config = dict(
    n_layer=10,
    d_model=256,
    n_experts=32,
    experts_per_token=2,
    d_expert=160,
    d_shared_expert=0,
    activation='swiglu',
    moe_layers=[0, 1, 2, 3, 4, 5, 6, 7, 8, 9],
    router_score='sigmoid',
    normalize_top_k=True,
    routed_scale=1.41,
    balance_loss=0.00342,
    balance_bias=False,
    init_std_router=0.00919,
    lr_router=0.00107,
    vocab_size=25914,
    norm='rmsnorm',
    norm_eps=1e-05,
    tie_embeddings=False,
    optimizer='adamw',
    lr=0.00146,
    beta1=0.95,
    beta2=0.95,
    grad_clip=0.5,
    batch_tokens=131072,
    seq_len=1024,
    train_tokens=841300000,
    steps=6419,
    dataset='wikipedia_en',
)
Below are experts of layer 4 (counted from 0) of a mixture-of-experts language model. Rows are named router (the router's row for the expert), gate (a neuron's input weights, with its number), up (a neuron's input weights, with its number) and show model dimensions 0-255. Each number is 128 + 24 x the weight over its row's rms, rounded and kept within 0 to 255.
After each expert's rows: "gets" lists some tokens that make up at least twice as much of what it gets as of all text; "comes after" lists some tokens at least twice as common just before its tokens as in all text. This comes from a sample of Wikipedia text that the model never trained on. Tokens count by the router's weight.

# expert 1
router [111 149 197 126 119 142 129 165 135 143 178 130 150 138 121 167 136 152 126  85 139 150 153 152 134 203 156  98 156 145 188 141 101 129 112  95 129 160 138  90 156 121  98 145  93 155 129 142 119 114  84 149 126 140 178 121 104  70 106 152 122 169 127 156 116 131 131 128 119  94 124 174 134 157  96 172 143 133 146 131 101 149 142 140 124 129 128 144 116 121 147 128 166 109 138 144 160 107 136 116 135 105 146 149 117 109 164 105 140 148 168 150 118 104 112 152 103 130 113  91 137 126 122 113 145 101 110  99 101 148  93 102 129 151 151 118 138 132 155 106 116 105 154 125 140 150 138 114 136 106 108 111 115 150 143 125 124 116 155 123 138 117  80 136 137 121 171 100 111 134 161 146 127 143 111 109 122 151 144 145  93 113 112 147 140 102 136 176 148 110 126  75 106  88 136 129 105 113 141 189  85 112 145 155 127 142  62 138 133 131 155 144 145 143  99 101 128 137 157 120 104 150  84 140  91 127 130 129 119 128 136 123 150  85 143 187 136 178 133 142 119 117 143 172 106  95 162 120 112 161 160  99 118 136 156 124]
gate0 [111 128 141 111 144 119 136 156 130  82 153 132 150 126  94 141 136 138 174 124 121 125 107 144 140 122 123 105 131 163 142  96 105 113  81 137 121 149  97 160 112  93 139 135 103 108 114 164 127 105 112 158 133 125 153 112 173 144 129 119 103 162 142 122  81 145 135 159 140 107 140 108 138 168 152 151 174 133 131 126 129 164 164 154 107 161 112 141 145  70 135 145 182 139 121 107 124 160 101 163 183 114 111 130 103 122 140 100 154 103 190 148 114 145 119 142 117 132 117 105 115 122 111 106 137  65 128 104 131 168 157 125 170  86 136 138  79 150 128 163 123 112 130 131 134 134 174 111 106 138  84 139 106 119 160 159 103 151 151 124  95 104 104 119 131 155 117 119 130 144 100 116  88  80 136 141 125 127 163 105 141 112 127 148 124 143 149 144 135 141 145 165 113 122 117 154 114 140 114 147 160 124 119 152  86 123 129 138 144 132 122 127 167 118 108  99 128 178 139 158 123 137 131 111 183 165 149 147 126 131 168 144  91 135 114 131 171  85 161 138 118 178 150  85 149 157  97 115 164 116 195 160 127 130 116 120]
up0 [155 107  86  79 161 115 113 132 149 138 144 152 120 169 149 137 148 136 119 151 113 122 124 147 141  97 138 116 119 164 161 125 148 137 146 122 137 111 165 100 140 116 176 105 135 102 135  95 172 133 111 112 129 102 115 143 121 129 134 151 124 135 171 138 156 118 162 177 163 145 169 169 164 145 150 155 106 118  97 128 109 156 124 166 116 127 133 137 119 101 116 151 140 142  88 130 119 152 128 131 117 101 123  98  86 134 103 124 117 129 126 146 106 127 136 119 125 117 148 175 136 134 105 159 115 104 118 135 157 126 164 116 142 123 152 133 144 127 158  73  99 101 123 101 131 121 115 137 114 105 152 110 136 117 140 104 130 112 157 201 187 102 114 116 107 107 146 135 125 138 152 158  97 133 122 171 131 115 160 150 118 156 178 153  83 123 138 176 129 105 104 119 107 121 146 140  89  79 138 131 125 111 141 123  88 129 108  97 153 138 122  93 127  95 136  90  92 118 131  90  97  98  88 103 101 123 129  69 121 138 129 132 165  86  98 160  81  67  90 160 160 157 127 146 127 138 132 113 159 104 106 122 115  91 159 141]
gets: "1", "2", " (", "| ", "'s", " | "
comes after: ", ", " in ", "\n", " (", "- ", "| "

# expert 14
router [136 144 127 117 159 184 141 129 159 146 151 148 151 126 163 166 141 162 118 120 157 152 133 122 103 175 132  66 188 136 167 144 129 129 119 132 112 142 140 100 151 119 108 109 107 127 150 137 105 111 108 121  91 123 153 117 111  69 106 173 132 133 136 141 122 125 123 140 120 168 117 168 135 127  94 174 165 108 122 117  63 149 118 154 123 146 141 137  86  99 132 164 166 103 153 121 134 106 136 126 125 107 113 134 147 130 163 126 128 143 142 166 125  84 110 168 102 130 120  96 121 142 136 128 124  89  91 125  97 166 126 113 124 133 158 118 141 143 139  99 108 123 168 126 135 151 120 111 120 110  85 152 111 112 132 127 125  88 145 119 103 138 114 111 141 162 145 101 110 148 159 122 161 139 118 120 137 149 156 129  95 107 132 137 154 112 134 169 113  72 154  84 116  94 135 125 138 117 139 181  84  81 147 106 112 151  67 153 132 128 150 156 158 169  94 128 148 125 168 120 113 130  97 155 110  87 123 116 131 151 158  86 162  84 136 139 123 143 148 139 121 126 120 178 111 116 153 128 102 179 126 131 146 146 132 102]
gate0 [125 128 146  99 120 134 124 128 122 113 120 149 133 166 140 114 104 138 133 161 151 151 152 111 120 142 143 124 141 147  98 144 156 161 136 137 128 124 169 133 100 105 104 127 140 130  91 139  91 149 124 126  84 143 126  89 136 104 136 116 115 149 117 147 109 114 115 113 166 150 131 147  87 100 160 154 131 172 126 160 108 122  95 135 165 148  94 145 113 132  73 134 122 142  86  94 157 127 148 120 154 128 186 141 154 123 150 143 110 138 133 124  83  92  82 140 139 118 137 125  90 161 150 115 101 147 129 136 108 158 138 125 128 113 148 127 162 148 125 130  79  75 114 115 145 141 153  91 109 138 164 130 111 118 160 133 105 137 124  93  94 134 126 100 127 121 116  95 145 138 173 121 145 157 116 166 167 113 166 132 142 120 127 123 157 122  94 149 118  80 116  71 125 129 156 106 130 109 135 145  85  89 151 106 110 161 139 118  65 158 153 122 145  91  91 144 148 149 106  63 146 135  86 120 146  98 161  79 110 150 129 131 111 102  92 167 174 166 150 135 123 138 129 137 123 121 133 115  85 138  76 168 169 119 141 129]
up0 [109 139 127 167 130 107  60 128 118 147 141 108 119 118  85 124 117 115 109 143 154 141 128 110 128 105  99 142 174 144 134 140 141 118  81  95 151 150 127 129 136 124 122 150 149 124 196 107 125 118 156  79 103 123 132 137  83 166 106 135 147 137 102 147 134 125 102 125 106 115 152 101 169 140 105 123 127 161 143 128 124 162 128 130  72 110 132 110  98 155 143 144 142 158 171 159 122 126 122 160 144  96  90 102 114 105  92  82 105 150 139 138 135 164 138  96 101  92 125 160 125 139 146 150 113 139 150 106 153 104 187 153 114  95 119 113 114 130 144 155 159 138 117 111 104 149 154 120 136 108 119 117 146 109 136 141 120 133  99 109 141 107 136 169 103 154 135 102 151 148  97 142 113  90 134 136 125 141 116 156  96 110 125 117 124 110  77 146  99 173 123 168 134 103 133 135 144 124 171 130 170 132 135 179 128 140 161 133 164 141 128 118 124 133 114 114 170 113 146 176 121 112 134 135  86 230 116 129 158 152 150 168 120 126 112 146 159 135 115 125  98 165 131 145 110 121 119 140 135  98 157  85 116  94  98 161]
gets: ",", ":", ".", "0", " not", "′"
comes after: "1", "2", ",", ", ", "3", "′"

# expert 2
router [124 102 161 145 154 142 131 158 119 120 172  95 164 131  85 136 131 188 132 117 127 188 142 128  91 170 119 136 172 161 129  82 124 140 122  99 130 122  96 121 131 101 137 123  89 116 138 130 101 160  96 136 135 136 161 127 122 121 106  65 111 144 108 166 124 138 108  99 137 127 124 173 156 117  97 199 148 140 158 151  96 159 147 141 178 137  63 126 136  90 141 167 116 124 141 106 136 114 137 124 138 123 120 100 142 135 144  64 150 125 116 135 130 135 116 149 123 157 120  98 100 132 161 135 147 114 131 117  95 171 131 100 159 110 113 137 149 134 186 118  98 133 131  87 186 132 161 146  86  98 121 122 127 130 127 162  97 132 125 151  92 106 128 135  94 117 174 114 115 136 141 148 131  93  84 137 119 135 116 158 117 136  97 144 117 136 136 165 136  95 110 101 104 114 115 156 120  91 110 166  92  91 144 143 136 156  77 154 133 151 160 118 127 138 109 109 141 132 143 157 101 149 113 169 101 112 128 130 143 133 149 140 146 116 102 153 175 129 146 123 138 127 110 123 111 152 144 119 104 159 122 152  95 128 133 138]
gate1 [183 133 151 115 125 117 139 127 142 126 159 126  91 118 127 133 136 169 102 136 103 126 146 111 147  93 126 132 139 177 116 117 141 100 161 141 133 144 176 113 129 144 185 135 155 170 147 130 131 121 121 132 151 101 125 100 122 164 144 121 110 126 121 142 112 130 110 107 129 115 113 104 107  98 122 101 117  80 124 141 191 132 144 103 121 114  99 109 136 153 132 133 136 152 158 124 146 146 141  52 117 117 144 140 125 123 131 115 131 119 120 134 113 175 110 142 130 136 144 180 120 125 124 128 144 149 128 138 103 162 110 141 104 153  85 112 115  69 109 156 128 161 128 133 133 147 175 132 143 146 135 148 113 127 164  94 101 127 147 132  63 114 130 130 149 114 110 128 135 141 124  98 168 176 115 140 107 168 165 135 124  93 139 133 119 127 133 127  85 143 152 142 110 110 152 108 194 146  99 131  95  78 143 138 111 158  90 183 171 145 111 129 116  96  88 106  83 165 149 131 101 145 105  99 123 157 148 141 167 108 104 137 130 127  90 108 145  93 122 131 113 139  86 163 143 107 126 147  99 140 117 134  93  94 151  57]
up1 [110 123 139 136 148 128 149 118 119 108 140 119 194 121 131 110 124  97 175 107 103 110 113 156 125 159 131 131 115 135 129  92 143 121 152  84 105 112  78 147 106 115  86 155 118 108 122 105 129 144 139 137 147 117 155 182 134  69 113 112 135 174 166  96 128 137 163 128  96 101 125 119 109 151 102 157  97 138 159 149  91 124 138 168  87 133 124 147 113 133 146  99 130 120 118 131 107 120 104 195 156 110  94 103 137 139 145 129 130  91 114 123 125 111 153 140 147 102 143  71 115 154 117 129 122 117 108 100 116 122 127  85 127 139 137 158 179 156 146 119 137 119 120 119 137  68 117 139 111 126 131 137 180 104 133 142 129 126 111 130 155 138 113 156 136 112 155 159 125 136  93 133 112  78 105  79 136 132 107  88 125 151 126  91 161 131 118 144 188 131 158 119  97  96  99 141  99 121 133 138 153 155 131 128 109 147 170  81 120  97 119 150 133 148 117 165 153  73 135 138 137 120 135 179 126 155 113 125 140 182 155 109 129 155 156 140 113  80 140 112 144  94 177  77 125 119 132 114 139 120 126 112 130 178 119 122]
gets: "\n", "\n\n", ".", " =", "s.", ")."
comes after: " |", ")", ".", " |  |", " =", "=="

# expert 22
router [130 150 138 133 115 156 126 115 125 168 165 108 148 103 140 143 100 144 119 112 156 168 187 159 115 195 143  77 154 156 160 151 114 113 138 115 116 150 132 135 131 116 103  96  99 147 139 151 116 133  75 132  78 116 169 125 127  98 102 196 101 156 147 127 110 118 103 148 121 102 135 170 105 164 133 199 162 100 130 175 108 138 142 125 159  98 148 146 148  99 132 129 148  88 100 124 140 109 147 124 107  83 157 113 146 113 132 108 115 161 127 137 137 124 143 162  98 148 111 123 100 143 140  97 116 156 130 131 131 150 122 111 126 120 169  99 148 128 141 103 114 128 141 154 160 155 111 136 126 164 100 147 101 101 106 128 102  75 172 128  98 106 106 126 120 126 144 119 128 123 125 164 123 165 109 177 143 122 156 116 102 107 118 169 126 138 101 164 133  86 152  88 117 123 129 142  95 106 162 167  97  97 142 117 134 123  94 146 113 123 141 131 140 142 118 118 118 152 112 136  84 139  76 141 142  86 134 102 111 142 129 168 140 106 134 160 151 170 137 115 108 122 132 172 160 115 149 133  98 138 130 111  94 148 137 123]
gate19 [100 151 138 126 128 131  82 107 140 113 119 137 161 166 135 152 144 147 118 114  84 116 150 100 125 160 113 120 139 125 145 124 170 125 167 137 224 157 141 115 142  93 123 185 127 102  93 136 129 120 112 129  98  98 129 158  89  93 135 144 105 186 145 118 126 145 134 145  99 141 113 136 142  78 131 139 154 136 151 116 133 139 119 151 170 129 167 121 125 120  93 141 171 170 136 148 128 151 140 141 157 124 117 142 113 141 115 132 163 163 111 147 144 130  95 134  87 127 118 121  95  91 171 146 129 137 137  92 106  96 136 137 123 154 112 114 106 129 155 158 145 137 104 112 114 152 116 121 118  96 106 145 181 140 124 107 135  85 108  89 125 163 150 126 137 177 142 106 114 127 146 101 115 149 129 100 122 176 172  82 128  63 104 153 130 170  95 126 164  90 171 107 111 140 113  79 147 138 116 138 118 142 140 101 113 119 113  98 108 125 152  80 114 139 119  97 115 156 113 144 129 106 147 139 131 101 132  97 102 124  98 150 156 114 102 120 119 164 114 126 112 157 131 136 147 102  91 116 133 142 126 174 130 124 119 171]
up19 [119 142 126 134 124 122 142 140 133 127  78 127 128 112  69 116 124 107  87 126  96 116 134 133 143  93 121 135 133 160 126 151 104 128 145 115 151 124  80 135 153 145 129 150 145 139 146  99 131  99 143  79 151 146 115 139 127 123  42 132 162 151 127  89 101 157 148  88 123  96 118 122  69 117 110 168 130  94 109 150 102  98 131 113 101 132 127 142 144 144 109  42 121 133 125 148 141  99 102 154 104 116 153 134 138 156  95 118 107 137 135  85 136 150 115 119 135 142 154 129 117 123 151 165 134 140  91 138 146 164 118  88 125 133 116 121 135 101 154 103 125 161  75 153 118  77 117 108 134 129 104  97  89 147  86 153 121 126 175 128 139 140 153 100 144 143  78 132 128 126 153 119 152 112 127 102 136 168 108 137 157 117 100  95 165 150 114 164 137 138 148 128  94 127 132 199 119 155 126 127 143 112 152 108 157 115 159 129 149 134  92 160 133 115 106 174 127 136 100 175 109 137  81 137 126 138  93 124 132 136  81  97 126 123 115 113 127 131 114 174  89  98 112  91 120 141 106 154 143 149 110 125  90 114 129 140]
gets: ".", ").", "s.", ":", "S.", "0"
comes after: ".", "0", "3", " U.", "4", "5"

# expert 21
router [113 180 124 100 159 137 127 114 127  91 125 170 131 146 106 159 115 150 115 123  92 168 154 109 126 130 142  79 150 131 171 127 118 165 153  77 137 181 110  93 129 125 117  93 118 174 131 133  82 164 103 120 105 104 181 115 115 130 117 146 111 134 130 136  89 150 124 148 119 114 120 160 156 155  80 156 126 145 146 165  96 158  99 151 122 133 122 163 139 130 138 143 152  95 147 120 144 155 123 116 151 113 138 126 123 150 145 160 142 170 124 125  99 108 131 114 106 154 143 104 128 133 122 116 156 147  90  97 106 141 115  77 163 152 167  77 131 122 150 134 113 131 149 122 159 162 149 112 108 124  99 146 103 135 153 131 120 100 138 134 122  98 114 136 101 134 169 131 120 144 150 191 128 139 110 141 125 120 106 129  92 121 156 140 138 127 110 110 124  96 133 114 118  83 136 173 151 139 115 171  84 113 153 162 140 124  34 157 183 105 146 175 163 134 123 103 126 139 142 133 124 157 122 159 125 120 131 133 125 148 156 125 161 100 130 116 146 157 136 108 146 130 138 158 125 128 172 142 100 179 124  92 134 125 130 108]
gate2 [125  83 188 163 105 123 123 123 130 106  93 166 131 132 133 159 111 114 145 186 134 116 131  92 117 126 138  92 155 134 158 165  83 128  59 134 156 141 120 113 131 108 131  96 122 126 100 138 151 149 128 119  85 116 156  99  91 186 188 114 123  89 119 148 143 131 130  93 120 114  98 154 101 128 147 132 132 153 151 118 129 124 140 113 141 139 138 122 117 144 123 145 147 124 120 118 116 114 137 124 119 104 104 158 137 122  98 147 114 133 130 128 126 133 140 120 107 209 116 148 135 112 118  91 142 163 125 101  88  96 103 160 141 122 110 121 122 100 159 119 138 135 152 124 101 161 114 112 109 186 153 124 127  85 117  95 108 137 139 122 108 139 115 150 115 156 130 138 139 111 120 128 116  85 125 124  65 102 115 140 102 145 101 142 101 116 168 140 151 127 112 163 119 174 169 126 127 161 109 140 106 103 133 123 148 150 114  95 102 122 113 156 119  96 136 134 155 114 158 114 105 115 125 155 128 181 159 152 135  96  90 141 160  94 139 129 147 144  85 134 111 142 126 162 148 153 108 151 123  86 108 211 169 102 118 143]
up2 [135 154 100 148 180 141 116 105 123 164 123 117 109 122 106 156 160 130 115  85 137 123 119 133 156 124 130 117 128 103 100  96 114  82  93 117 131 142 138 136 122 146 139 141 126 123 163 110 122 163 145 118 118 117  99 130 161 125  96 100 123 105 155 120 135  94 112 104 169 107 159  99 135 140 110 188 103 143 188 166 173 112  98 153  97  89 161 116 143 113 124 126 147 131 102 154 102 135 122 115 210  85 142 128 144 133  93 101 121 130  94 111 169 142 133  94 113  99 135 122 149 120 141 176 150 144 122 114 124 129 119 118  95 134 130 183 131 140  81 126 143 159 138 109 119 107 145 116 118  85 124 115 133 117 156 134 112  82 128 130 151 164 135 129  77  93 124  92 132  85  91 140 127 127 137 113 136 113 122  98 151 111 140 131  72  74 100 136 111 109 131 135 134 130 114 131 112 140 161 123 100 120 144 162 111 131  91 175 138 142 121  62 178 169 113  96 142 141 136 109 146  64 102 154 152 153 127 110 167  91 151 138 118 127  90 134 112 104 151 127 149 118 115 118 135 109 128 122 112 116 106 152 140 105 120 115]
gets: "3", "6", "5", "4", "7", "10"
comes after: " | ", " ", "–", ".", "| ", "; "

# expert 9
router [175 152 155 125 113 135 117 131 104  76 139 112 114 149 127 155 137 161 149 149 116 148 158 146 136 172 195  84 149 151 137 168  98 138 116 113 117 155 119 101 109 120 143 162  93 131 142 121 136 126 139 109 135 120 173  98 120 127 110 144 102 164 132 126 113 111 111 143 122 109 154 172 124 102 111 141 156 154 136 136  95 159 130 134 117 137 111 136 106  94 165 156 175  96 143 142 169  86 161 161  98 102 135 115 119 105 144 118 151 144 121 135  99 117 147 160 138 125  97 111  96 141 103 131 121 150 120  86  79 143 123 106 140 114 159 101 130 141 158 114 108 138 156 134 143 153 150 130 113  96 118 136 118 128 119 100 110  96 178 149 126 134  89 126 127 152 171 107 109 104 136 113 123 106 113 140 120  86 147 126 100  86 111 123 123 149 112 120 128 106 161 107  91 102 150 140 131 109 141 185  84  85  95 183 122 129  61 164 116 135 137 104 152 141 121 107 159 132 148 114 122 144 115 120  97 151  86 137 127 152 124 118 157  70 125 190 147 154 105 119 128 126 108 161 121 164 112 134  99 180 134  90 132 133 143 138]
gate0 [150 116 136 134  59 130 122 136 120 115 149 109 144 122 140 152 134 135 125 114 113 119  97 122 124 134 139 119 104 134  90 122 124 120 125 150 152 119 140 107 167  94 130 174  85  83 107 141 122 147 124 149 126 166 172 128 141 138 145 107 118 130 163 143 129 108 112  85 121 109  90 117 167 101 154 118 110 157 126 140 166 180 133 178 159 133  93 165 157 116 135 104 152 124 117 122 150  75 120 144 127 176 141 141 139 126 147 112 166 148 115 130 127 143 105 162  86 132 130 125 133 102  93  77 139 147  94 153 117  84 119 130 141 144 102 174 134 132 115  94 116 124 167 126  89 157 160 146 163 180 139 145 101 158 123  85 140 109 132 150 160 143 135 138 147  98 168 124 129 140 146  95 104 170 116 139 150  97 136 114 111 161 121 164 142 132 109 123 141 113 124 101 147 107 129  78  80 122 107 145 132  97 130 137 172 142  81  83 100 129 118 105  98  95  79 143  70 121 154  98 150  75 135 103 104  82 131 142  98 102 111 111 112 127 124 121 110 114 129 116 137 103 127 152 126 133 128 132 169 118  83 120 124 153 157 134]
up0 [131 118 144 109 136 139 122 114 132 109 109 121 131 123 120 127 127 142  82 137 129 129 136 133 112 114 129 138 113 136 139 164 101 129 149 115 162 126 143 126 115 138 119 144 143 154 138 125 111  85 146 133  84  87 119 118 114 155 105 153 112 121 108 137 149 133 151 115 150 111 142 104 121 111 116 160 161 124 152 100 145  74 142 115  82  84 130 114  92 156 160 119  76 108 113  95 116 125 188 123 140 133 147 161 122 164 130 147 150 141 118 107 137 101 154 123 161 115 167 116 129 144 131 125  92 113 126 146 105 127 134  90  74 123  83 124 132 135 149 161 115 102 119  93 148 103  87 155 118 124 143 119 101 131 117 147 121 142 129  96 107  86 117 114  89 158 143 143 121 152 133 121 113 135 189 126 119 128 111 210 154 136 167  74 135 152 106 160 119 104 127 169 133  85 144 123 124 132 136 117 132 144 100 156 173 139  96 104 178 140 106 125 109  86 113 201 147 164 140 122 123 103 144  74 140 131  85 135 129 160 176 142  96 136 104 140 131  89 135 191 129 140 134  77 120 111  98 185 142 109 124 118 117 110 130 164]
gets: " | ", "0", "===", "==", "\n", "; "
comes after: " | ", "; ", "\n\n", "0", " |", ") | "

# expert 23
router [134 173 164  96 102 174 130 137 123  91 154 151 129 133 120 211 127 144 100 108  99 129 147 146 163 153 135  61 170 144 139 161 182 128 120 118 143 161 137 122 128 127 108 128  93 128 143 112 105 111 117 133 129 129 176 150 102  87  99 120 144 175 142 141 125 156 116 109 137 124 143 139 128 172 152 171 136 163 128 162 122 163 135 172 121 179 132 157 109 109 149 111 168  76 151 125 153 133 103 110 127  86 122 104 150 130 146 124 144 129 139 157 115 122 120 117 108 153 136 102 156  96 123 117 144 142 114 114 101 147 123 143 161 148 168 131 144 134 153 108 123 124 159 100 142 160 126 116 149 121 116 115 122 116 146 102 105 108 154 135 144  96 108 136 140 148 169 126 130 137 142 136 122 125  93 107 148 152 152 141  89  96 138 163 148 114 140 141 172  85  94 109  86  73 130 145 118 133 124 166 127 136 139 133 138 169  72 138 135 116 162 121 147 154 124  85 132 185 129  91 105 160  86 165 110 141 152 110  94 111 143 126 155  87 130 155 115 160 118 156 121 108 155 152 101 118 153 158 127 115 130 102 135 136 136 122]
gate1 [116 162 133 133 117 117 141 112 147 181 104 130  66 119 126 161 157 129  79  91 134 141 120 144 160 155 128 105 106 157 160 114 107 155  96 103 129 117 132 122 111 135 126 116 143 100 125  99 146 135 128 124  97  91 118 137 110 145 120 112 136 150 147 134 128 104 156 117  47 119  55 131  93  98 139 122 186 114 114 145 108 142 144 197 122  79 100  83 154 152 154  97 144 114 117  93  89 124  97 129 180 136 136 127 173 132 159  83 127  80 117  80 106 127 151 110 126 105 143 118  99 126 136 128  99 131  88 130 120 163 124 136 129 128 102 143 134 133 122 149 128 100 146 143 131 133 113 139 101 139 131 136 112 106 111 148 151 129 109 105 169  95 101 148 109 138 103 153 122 144 100 139 132 131 117 122 136 122 159 168 138 142 118 129 151 109 163 110 159 128 128 208  65 144  98 103 127 122 125 133 157 132 114 127 113 140 122 112 102 136 108 100 130 150 101 179 136 162 115 187 106 120 116 143  55 139 104 128 125  99 129 119 129 137  91 152 125 133 121 138 114 142 112 108 122 123 107 115 129 118 140 127 145 141 157 103]
up1 [143 102 144 115 114 167 149 134 109  58 117 140 154 126 122 109 128 150 153 165 118 121 175 122 115 100 124 146 141 119 113 143 142 117 147  84 118 113 162 187 112 126 153 131 106 147 114 159 136 104 135 122 172 160 142 126 110 154 146 143 113 126 121 152 104 191 128 102 176 108 128 134 145 131 113 152 102  88 100 127 140 135 133  85 139 157 160 139  93 109  90 141 156 109 159 130 152 119 160 122  23 117  97 142  81 122 127 100 138 143 108 132 162 139 123 114 128 127 127 165 137 124 116 131 136 150 127 133 164 130 115 111 155 129 108 133 101 119 180 106 133 102  87 107 122 130 131 148 131 111 165 114 125 116 119 156 123 134 130 164 166 145 170  95 147 109 126 102 141 125 109 102  69 113 114 149  66 135 110 105 116 142 107 116 133 148 134 156 153 114 118  81 139  97 169 160 138 153 107 129 151 128 133 131 127 113 125 166 138 131 134 159 134 134 183 115 148 109 157  91 135  80 120 115 139 161 145  97 127 145 176 119 121  80 144  92 118 132 103 148 140 102 115 153 102 146 143 136 131 125 118 151 102 127  75 130]
gets: "1", "2", ", ", " in ", " ", "3"
comes after: "| ", ", ", " | ", " (", " ", " in "

# expert 30
router [120 141 171 118 140 160 124 122 172 140 157 143 169 126 108 144 120 145 109 114 146 132 121 153 158 147 164  71 158 140 185 139 123 139 115 126  98 191 123 144 140 121 146 172 100 145 152 104 115 111 111 113 130 168 142 189 120  98 150 154 108 154 116 132 116 117 126 116 173 156 130 137 115 134 110 153 161 166 157 120  96 117 107 121 125 173 123 149 103 110 147 130 134 138 126 142 154 109 165 131 154 128  99 133 169 149 161 135 101 133 137 164 115 100 106 159 100 158 117 122 147 111  67 119 144 121  94 108  84 139 106 124 122 110 163  92 124 114 120 100 145 136 134 133 163 107 122 141 153 120 144 139 118 158 154  95 132 136 139 146 130  99  88 109 126 139 161 137 143 135 106 152 136 113 112  96 155 131 136 116 128 142 108 162 152 107 150 178 142 115 128 119  71  91 130 132 132  71 135 167  85  64 159 130 130 159  53 145 124 161 173 110 113 124  93 130 141 153 119  92 117 140 115 131 156 116 160 137 117 117 145 153 168 122 166 182 142 159 122 171 128 143 134 127 124 107 127 145 125 142 140 113 142 152 112 126]
gate0 [150 123 121 129  98 121 112  60 125 135 172 115 123 140 125 135 119 144 132 112 154 136 109 144 127 133 133 114 174 123 100 145  76 156 159 137 147 124 140 102 153 120 146 107 121 141 125  86 164 107 144 152 136  62 133 124 126 142 178 138 115 139 143 132 103 190 139 160 168 137 132 129 171 163 121 140 143 154 110 151 178 129 139 131 147 123 163 157 160 146 119  99 106  94  98 139 106 115  93 131 137 128 138 114 122  97 125 110 160 155  97 109 136 132 135 110 149 126 134 155 130 139 146 135 125 124 133 135 124  73 115 148  98 130 154 132 136 152 177 151 152 134 131  95 112  98 157 157 129 125 178 143 173 109 145 116 133 168 129 122 163 112 166 106 109 102  73 120 142 128 138 136 112 121 100 154 151 112 140 130 128 148 141 121 141 131 140 120 114 142 168 129  87 152  86 177 128 111 122 138 151 191 143 136 112 110 133  71 133 129 119 157 102 103 111 110 166 126 120 142  78 118 178  99  62 133 150 117 131 114 168 140 163  89 116 128 135 139 181 161 167 102 134 166 125 120 135 112 144 126 169  95 129 113 113 154]
up0 [163 115 120 140 166 141 146 146 132 106 105 138  82 131 148 108 137 153 113 188 126 120 142 164 147 164 150 133  91 139  90  99 172 118  64  87 132 149 173 176 133 152 129  96  98 149 123 137  86 115 127 127 127 170 142 163 127 121 154 126 144 154  97 109  96 101 103 131 107 144 166 151 110  97 144 126 103 114 118 115 105 132 118 124 112  66 114  97  86 141 127 150 117 138 103 116  99 159 165 161 119 131 162 116 142 146  99 113 114 130  96 118 113 137 138 140 131  96 123 140 150  90 142 123 118 159 128 156  99 112 107 129 124 102 124  85 121 110 139 115 154 112 162 103 178 185  99 147 163 133 133 134 130 148 105 134 115 128 178 126 105 147 152 147 132 145 133 142 146 136 150 146 149 125 127 143 151 160 126 150 135 128  69 108 130 136 161 116 178 131 132 101 144 104 139  92 109 145 152 146 147 105  88 137 101 171  75 172 130 112 157 148 151 131 120 140 123 138 163 107 143 159 132 115 126 120 147 136 113 156 130 112 120 199 124 131 128 103 102  84 167 136 128 159 143 132  72 120  90 107 117 132 152 138 137 152]
gets: " | ", " ", "| ", " (", ", ", "–"
comes after: "\n", "0", "3", "6", "4", "5"